{"n_layer": 13, "d_model": 384, "n_experts": 64, "experts_per_token": 4, "d_expert": 64, "d_shared_expert": 0, "activation": "bilinear", "moe_layers": [4, 5, 6, 7, 8, 9, 10, 11, 12], "router_score": "sigmoid", "normalize_top_k": true, "routed_scale": 2.5, "balance_loss": 0.00178, "balance_bias": true, "router_logit_norm": 1.0, "init_std_router": 0.0111, "lr_router": 0.00156, "n_head": 3, "n_kv_head": 1, "head_dim": 128, "vocab_size": 32000, "norm": "rmsnorm", "norm_place": "pre", "norm_eps": 1e-05, "positions": "rope", "rope_base": 10000.0, "rope_fraction": 1.0, "qk_norm": true, "attn_scale": 0.107, "tie_embeddings": false, "parallel_block": false, "init": "normal", "init_std_qkv": 0.0239, "init_std_o": 0.0296, "init_std_up": 0.0341, "init_std_down": 0.0341, "optimizer": "soap_variant", "lr": 0.0131, "weight_decay": 0.0, "lr_head": 0.00732, "warmup_steps": 63, "schedule": "wsd", "decay_fraction": 1.0, "decay_shape": "sqrt", "final_lr_fraction": 0.0, "batch_tokens": 131072, "seq_len": 1024, "doc_mask": false, "train_tokens": 411000000, "steps": 3136, "dataset": "wikipedia_en"}
Below are experts of layer 8 (counted from 0) of a mixture-of-experts language model. Rows are named router (the router's row for the expert), gate (a neuron's input weights, with its number), up (a neuron's input weights, with its number) and show model dimensions 320-383. Each number is 128 + 32 x the weight over its row's rms, rounded and kept within 0 to 255. Numbers have three digits each.
Before each expert's rows: a language model's description of what the expert responds to. This comes from a sample of Wikipedia text that the model never trained on.

# expert 31
Preposition on
router:141104086125112068186067103126101119144124137086101176138148101110171109179091155115128141102089132149092144112179125102081111140163109070200145154126098121070114150154115155102135161075148118
gate0:148125111164128159085125119154174150133160121179101142153099180129162173123143082130195079107132065088140119177127102093162230139149103158108087057143082114131113093159084124140130159107148156
up0:073121140142145175128100137160083116121109171109166123134122112165128201125108141086194124118133102110145134150116108098065163155126136161088106146144134137167144123127095110008050123121177105
gate1:145140150131195114142135080074149135135204114096083048152159132136129163153122109131059137139171122119151109145093078139123123102150173161105102093069132125172194122179191076112085135155170108
up1:148143094124161121167057093142110080143146114144120178116145105107096073116154098181137138168137127108134191142125121114132187123169159106098072117073132115111125126128119215128095099126147101
gate2:154082071140122106066167062119115186177115154153133148075068161115120134122109101168112124155132141132133164152172159094151085095153112136118122132088104083107154042154182087129136133119119136
up2:108136134166116112128177136150189151103200203117179130189106167162089198158147098132111148081160118131124120140130167106134108062147151136106205130122176112168112156126114138142114154115188123
gate3:130038148154149077149111113138117151129143152113091110075159166089188169147131128137091115162144117143111125106084106084167103112120099134151153075135097190135115184134208091103121145158095110
up3:142171140112156096192125125151182076143116068101174105143136105073171171085059147179125139133072132188148131090166162153119167147102154108114182164141090106175175095117162118129178120157093118
gate4:084092142165081107120109154079116104149170147149132123096153141082040163084219083116150134165165145139144188139129131151177192155129185106109112165125126131155116140156090146151126135141117164
up4:137127184145059168115158115161156127095119043108125157066136150149072164000188133133153122123157125088141126140105172114151153118157087089148121100129104151155196112163125136126106084134138159
gate5:127169165080102122094128157160167204141149132172113134112091132151115133114143118143155096108193141159167105087124148128191080091070119172105156106168118119165089114136127144099200127152134116
up5:106067097130095169099147170144132163154174138089141094128158095144143092132121139151074120086139163074023097143170148127104165149169098121132100167132088165159115126087093132064103046086194111
gate6:187111207137182149133097094143163129107112187080106114125138129147116161176132124145108181071115219165147147088130132151159140111127156132133125091124110132159117130100143125058132170095060071
up6:155110142150138084125100080094172168201142043102163125115140068145134133121063142105101214149078173121153129141128099137128124113136134121146123143150102047075109156193080168121120094095137136
gate7:070135213187153137079163153156143120117153206136110132180130148094076103131114154150096071106132133143178092135151139156144157126149193141085138131175138112144166148149109041114075091152135083
up7:172149140146197078123115130084117088129134108130122217094144132135126147146111200118109094102094106098088129127127121102100129146146090092094090092058159118092151102146193164156110107164121095

# expert 22
Copulas and clause commas
router:151138087108105090121130193146194175148120134112147116109162131115131175103125140125146092174159090152164110087174097107098107146127093066108178136093127135157127112101098125138167151154119101
gate0:141167137068141084148069146125110136071152116147092092112155169180200138163105125120156156111140157123188160183130154159092080089089077156157100141087168115080107133090107114092145081130104147
up0:094129156180132110075138219121118127153117135114074104083138190102163173150110163086110108098111045155093166137135116026100133100098113149110157129155144170138108149190081087117079178143129092
gate1:147132157123104129159140144148165126143160137116114141113113137097092109132105159142135189104118082057154098158160105150155079140115143144072134096119111184150128113182100122097127161085152122
up1:120147156159147137080119113096123082125163141091178123166176095156125136125068145097155181129080106129161149092078117145159151182056150105139189121092098088149139119122070115114137145144130112
gate2:184156147137099171188116122142125130139105091075120124166141156130053169096157190087159141120105167163139130133096134105143070128155121147133104086127174157100103129211065108140087146115135110
up2:139124156165111101137131155167122147123145117159123115146112080128107124130133137108174150075114115121184102146136124132107136094210151088180103115097044153081108122131112150154128171099153070
gate3:146101173140070138074163179068164171098151152147112167084105164091110128087122148107098099091132183174171153136105105155115180137123102150147128166111141109081125175121143086136180175138158096
up3:099126089153101115175110100173153104089095114125182099075110076181123106159088083116112142094129120050160088132110145098109103058130160113169114125128169157102136182121098122138142093091088130
gate4:193125125163095135093143024184141070139105166114157147154119056125078140110111087135139195165133133117158153189122137054138112147121130097100110147161060173158129104126161086120156151147140154
up4:093196135088120080127080125129163132114132143133137180080142142137116214093128102134152114133096023129186050138087164103122058112104140167090170166092121106133129126148097128186109143132123161
gate5:129197166098067164085121110144102196141156127131095141029144134164117140089127140185116145134100115145099088130133112071117106147108108166117142081107119172080088093197114109169094113088160100
up5:136152104121129107142138199115100154108113130181111151118138081104162085113134138128126077131143176118080190129132159156127129101114092123105133127101138165210183189142099008149093120132121133
gate6:107110116111084117134127092133111179141147147131106116157145176134073101106148098199106115133143152183107090185158153104052138180093137114106102108098151159119111116161162132145126144108147074
up6:148164141143098145124136116130092156125086143129062141165140148181159164106103172208107128128136086110087092203111125112056134123066119115153141116164082075138159121092141091122141075119117108
gate7:146154125102114093123124057083171099143165142177117200143173159043128178109122167143155119094142153148100097063142093110114187168114095065112145155092099143113081098092139106116074192169139119
up7:051101106095127086145114122143164092155106132080114094166106115135141126168166119120051129116111103096101116092124134139110126124148138087154196139141097162113112104157128158129118047105091118

# expert 61
Month names in dates
router:170114108169139141142094142110159102067133131150124181156128124149166130132145134132090156117075139166102120109120157135057109126074167125058089164189171117137143104066114111117157148105098110
gate0:127112111093108108196075106085167178207135137151135121164103103106113122107084143117142080169133145183159121166114135124075170081100136115107189147191098170084150179128083131121154109136114108
up0:078149128148146111156129070082136127089169235159159029160145125191119126133152154142123158118124149107134115112161100148145129144127126131147190108144116103134116151135100151158098176091175140
gate1:121140176036084159175122136158149155169149115159122102085123105112148093147094110122123115131159170111135095044128104137179068154138136114154175129162116119084125147123107137081071131128129118
up1:132145174104153182144109126167129109078158092050133095103110143161121175127111165157158148114115093118131124129078170106130133053086153115119045157127168065131149107153115113154144155126167113
gate2:091134140140017106120141136097131137095129135122160110144141158138211073184180121103110177183093149141139123092101101102109097116170156178169113139119077134143158119073102139116097067111127069
up2:153130089153131135123133180120095159114101127181127142147151128086140153135134126139179125129151109125126137197138096209128129112092098107061134096146143107196117106156193098106142141142121113
gate3:050112127137104168167145093103115141138096097132122100134156056128077126096173158148199132115138068056112118144108090186154171057178174159115154119063109122098107111135166072152094110141113132
up3:134040093111130124117146162104070115090116105104158167121082147113115105165043052125041102118072140126130114096147192122124073156118096179087126119105169148159133094054160115191123132106141126
gate4:058167142132105159116151136119160154099199103135096152119091086060114131132191097093154135145133106161182107140127182178081128099115126145153110157112178153192127139128134116118156105095086076
up4:144109114171084182134108117137087168172146125136129130144035107100184130139108133139195189137102140049164165141164217091098142125133104130158133113109183164165142142142111105143101133109119101
gate5:091152118164143155107128079159150044114059133092097099133181182161192108161153151108135129091134127119081137117180100085087159089181116115129097094135120094180141147184173086142089148132169105
up5:076086150154124115120109134138103155137177143121135132168083102132180099141116121101108116109143165137105087098104114156119143140110111125141128149146112090140181135070122122136107112142086100
gate6:089154098157162108132134122138107098112050114087140120122146079110068147072162157066151096122161168173110126109109151132101140093079139094124103144151190135192131114065133115103088161155082085
up6:078136111105158156119090117072112179116169165078199065094185159123124135116112144162105147113106132104137175177152073118139163152162128153156120104133119111159140040140170140109137149073106146
gate7:106116124157113117191100124131143105145178129124154128110087077164180148154100064112081179113084116141178141103145142091093132118097129068159139096122107156142151157117140113113169135133118137
up7:132054130110120131140151100157104133167176134125141131157059167102126103180192140110096095101087137153135086161151082167131188131065162129127101113115079086173156120081092185100147093131107118

# expert 58
List-entry separators
router:158078127119128141109163161135108106098120092090124126113105144077097153144134190156127193080095125129116148143142067149129101120133134140117142093165124155079100099108115185165142074160124102
gate0:087143170116184100129087098085152083101092127028074104138120171125114067103136142085170150154145120114113103135181116130152149131149181117102092102120053112197103135110171123149081110196065105
up0:055081125086129141103178101151080146130068156116148110140066114124149127159144130133164138115114166172105112100112088127113110094096129051119114105146085123149082093096114114169151083128185144
gate1:107142131110137176107157076147140138112145105064145147142164106140139132160165129134139143103129113177136149137134182175138135104109094114121119122165146163123141113119100080140114118130173111
up1:097109123050159166102083161180131103128143090136209113160102063154113117139119149154116117135091140156131123075134099134126165130117168188089131119101178134091127125153138182085099125118089103
gate2:129145086093159085066116124171087154106144136130100122151153044139124158146101127145109146180098137133095089147122133043128189188092101122168169097099087117082143108079138152136107149182167130
up2:145107095117108109127160212186094133087162153137191119085156125131065102170126107169107174122148144137176108153118166137113123095166127123128172150151163157132112119111111111210143097134191159
gate3:141137180074156136120139236195161162084141089149089152136098119066130116170105142169115164073066127150052136096134198115110120062096161129129079119127087131125147134151107162111152149094140166
up3:101145120117118143182115116027133114135128117164194154114109130181150184071104142153125141114156134140088152123093166070142160135167128109116191049093100139148131152151090101129124162137165137
gate4:072137138091114113133154184145145095093141079202099107130137106106139148098140076145104127179171137183074082192161178104156100168108174127127116119147152113096105133138125177196124142128108140
up4:103158153140153112127070123135050100126136196198132116145166238208105134098110212090161137148092111094056120102125149142105083076157147095099079079138130138120123120118105175130110110101078112
gate5:059100132062171173087127165139105083159162119145190116128160080108136163126100134193125136168099135117172212165090077116136078036166126152177118171121119144145173159167139187109176088096141093
up5:072150157172173157109099100119157136166153136082105184125092133073146147126096172054155115142155147085142141112134089201141063127054106151142128083100086092116108129109171059084153102140130064
gate6:108129144145099167153158107161143119170080147147147128152141103137152137163161192083093107121116143122131154125141106127127154136136149131161116077137076122204153062088098090127151144079093102
up6:159111105132160095095081162149168079099163132138174156127134101158101173145098134151170181184167136136098070141134131195159134138123159074128134170079142124055058153146100117164165135161155178
gate7:123148173141140107119116123127157137134077103143100083141091134184135091156111108158174141153120168151125155115037092121157121133090096103162163168095113157196121204156159085151121090106135140
up7:117144104139147056114132143145127081125121174124155126172098111055056109112124130162110160209124126179121059069145119143131057135086139122153115140077144158098142110156135094147144092093130131

# expert 26
Auxiliaries and negation
router:109134070139103114143134204082174105128134095120111091119131095140136176137159114111146136155106105142144154144182077173089105114131111074119148166122098146171128133102125121085170163132109093
gate0:177084174141069163151170123186137096108175161144073124127139109081131173166093128155093136117057105112093134164123138120169093090183127092166144130194117151202170132158115165164079133126117110
up0:079128140134142130119148138151146155119165120086082158157095158110169099084104111080200162154109137083156132148095139117162080142139144193101166165206148071131106142145118164079150066179123061
gate1:103087096136144120144116190121123176160138124097082086175191108070142153143145082166130145112115157128095100143163148120083132146123143165124142133143106095143164152119137062101107117110118144
up1:144155137136156132129107117109141157074152167111103064093106153159129142111127125138139138104087148120141108131149146135133126091134145119167159125081162122061162129084106121149143095158137107
gate2:195113143138147107107145064143148108129126131081153133138146092142169124143126181092123102194126144118121136186084120097103171123141130130123069123087151108134090074106079085140164136175113092
up2:106121104128107149149130132170123128139156124130151189118123129120120085148190081127107176110121113122153104102064170132129136134062106149166068153164107164102202115162084150139124140148139148
gate3:180156099131118146120103145109180136114141091136077105155161175056125178139118134166089123157184071102134166128135075185129156129063160100136134108174137106113182164112105133069122099185082119
up3:167091157121120114147175181147156096133143143113097135138127112087138104102127174131135166142042109180107168144120139129085145053142131146189113042167113116104107103120103123090111130179112179
gate4:180132101117092099179155104107117199155138099103128110103090136120117141085109143171132098156141120136104127150091176080099147109140125112076143101125133166140151125168133135114142100121119107
up4:125164133090148137141088112162089074138155129153113155060145210123100087168082081134111087124147126083117082121111136172107063129081079111122119172164136155061195084110082130060087155140116135
gate5:061144108106115129147063185121099155123142113167126155133116137152185105196136116114119155121160143178114103134130120159093142164114141063107164167111096102145113141098117172098074160136101130
up5:119074170167138124152155165101137130128126093142158112115106110121195151088095152105091144133110114141097085126164170129084109105147135095146146200103084093180116107050128162130144133143097161
gate6:143101121142128109093148096117163078130163051099088120108146179067192122118161192163097159107084143135180131112116148071137120069123105100172148150135069093164189102142048108070090130134105130
up6:170064149148176156157144146154095139197096113128159083121178100136131132070174159139100168098109135080131084133110174147141106073118092152126104162100160185118079124114133110088191142121112163
gate7:128093129143151080117052116069147075171074160186134145159061069179115142133136045127137089130208169126081146121119158166154120105146138145133105130152130109176169194123170124110153138114119080
up7:099118155078140115113168149119182088176144054151116104097111120139122043069143075097103125157093139081165061060116132071102061159162154135159119117111082095177114088100100119118140190114055164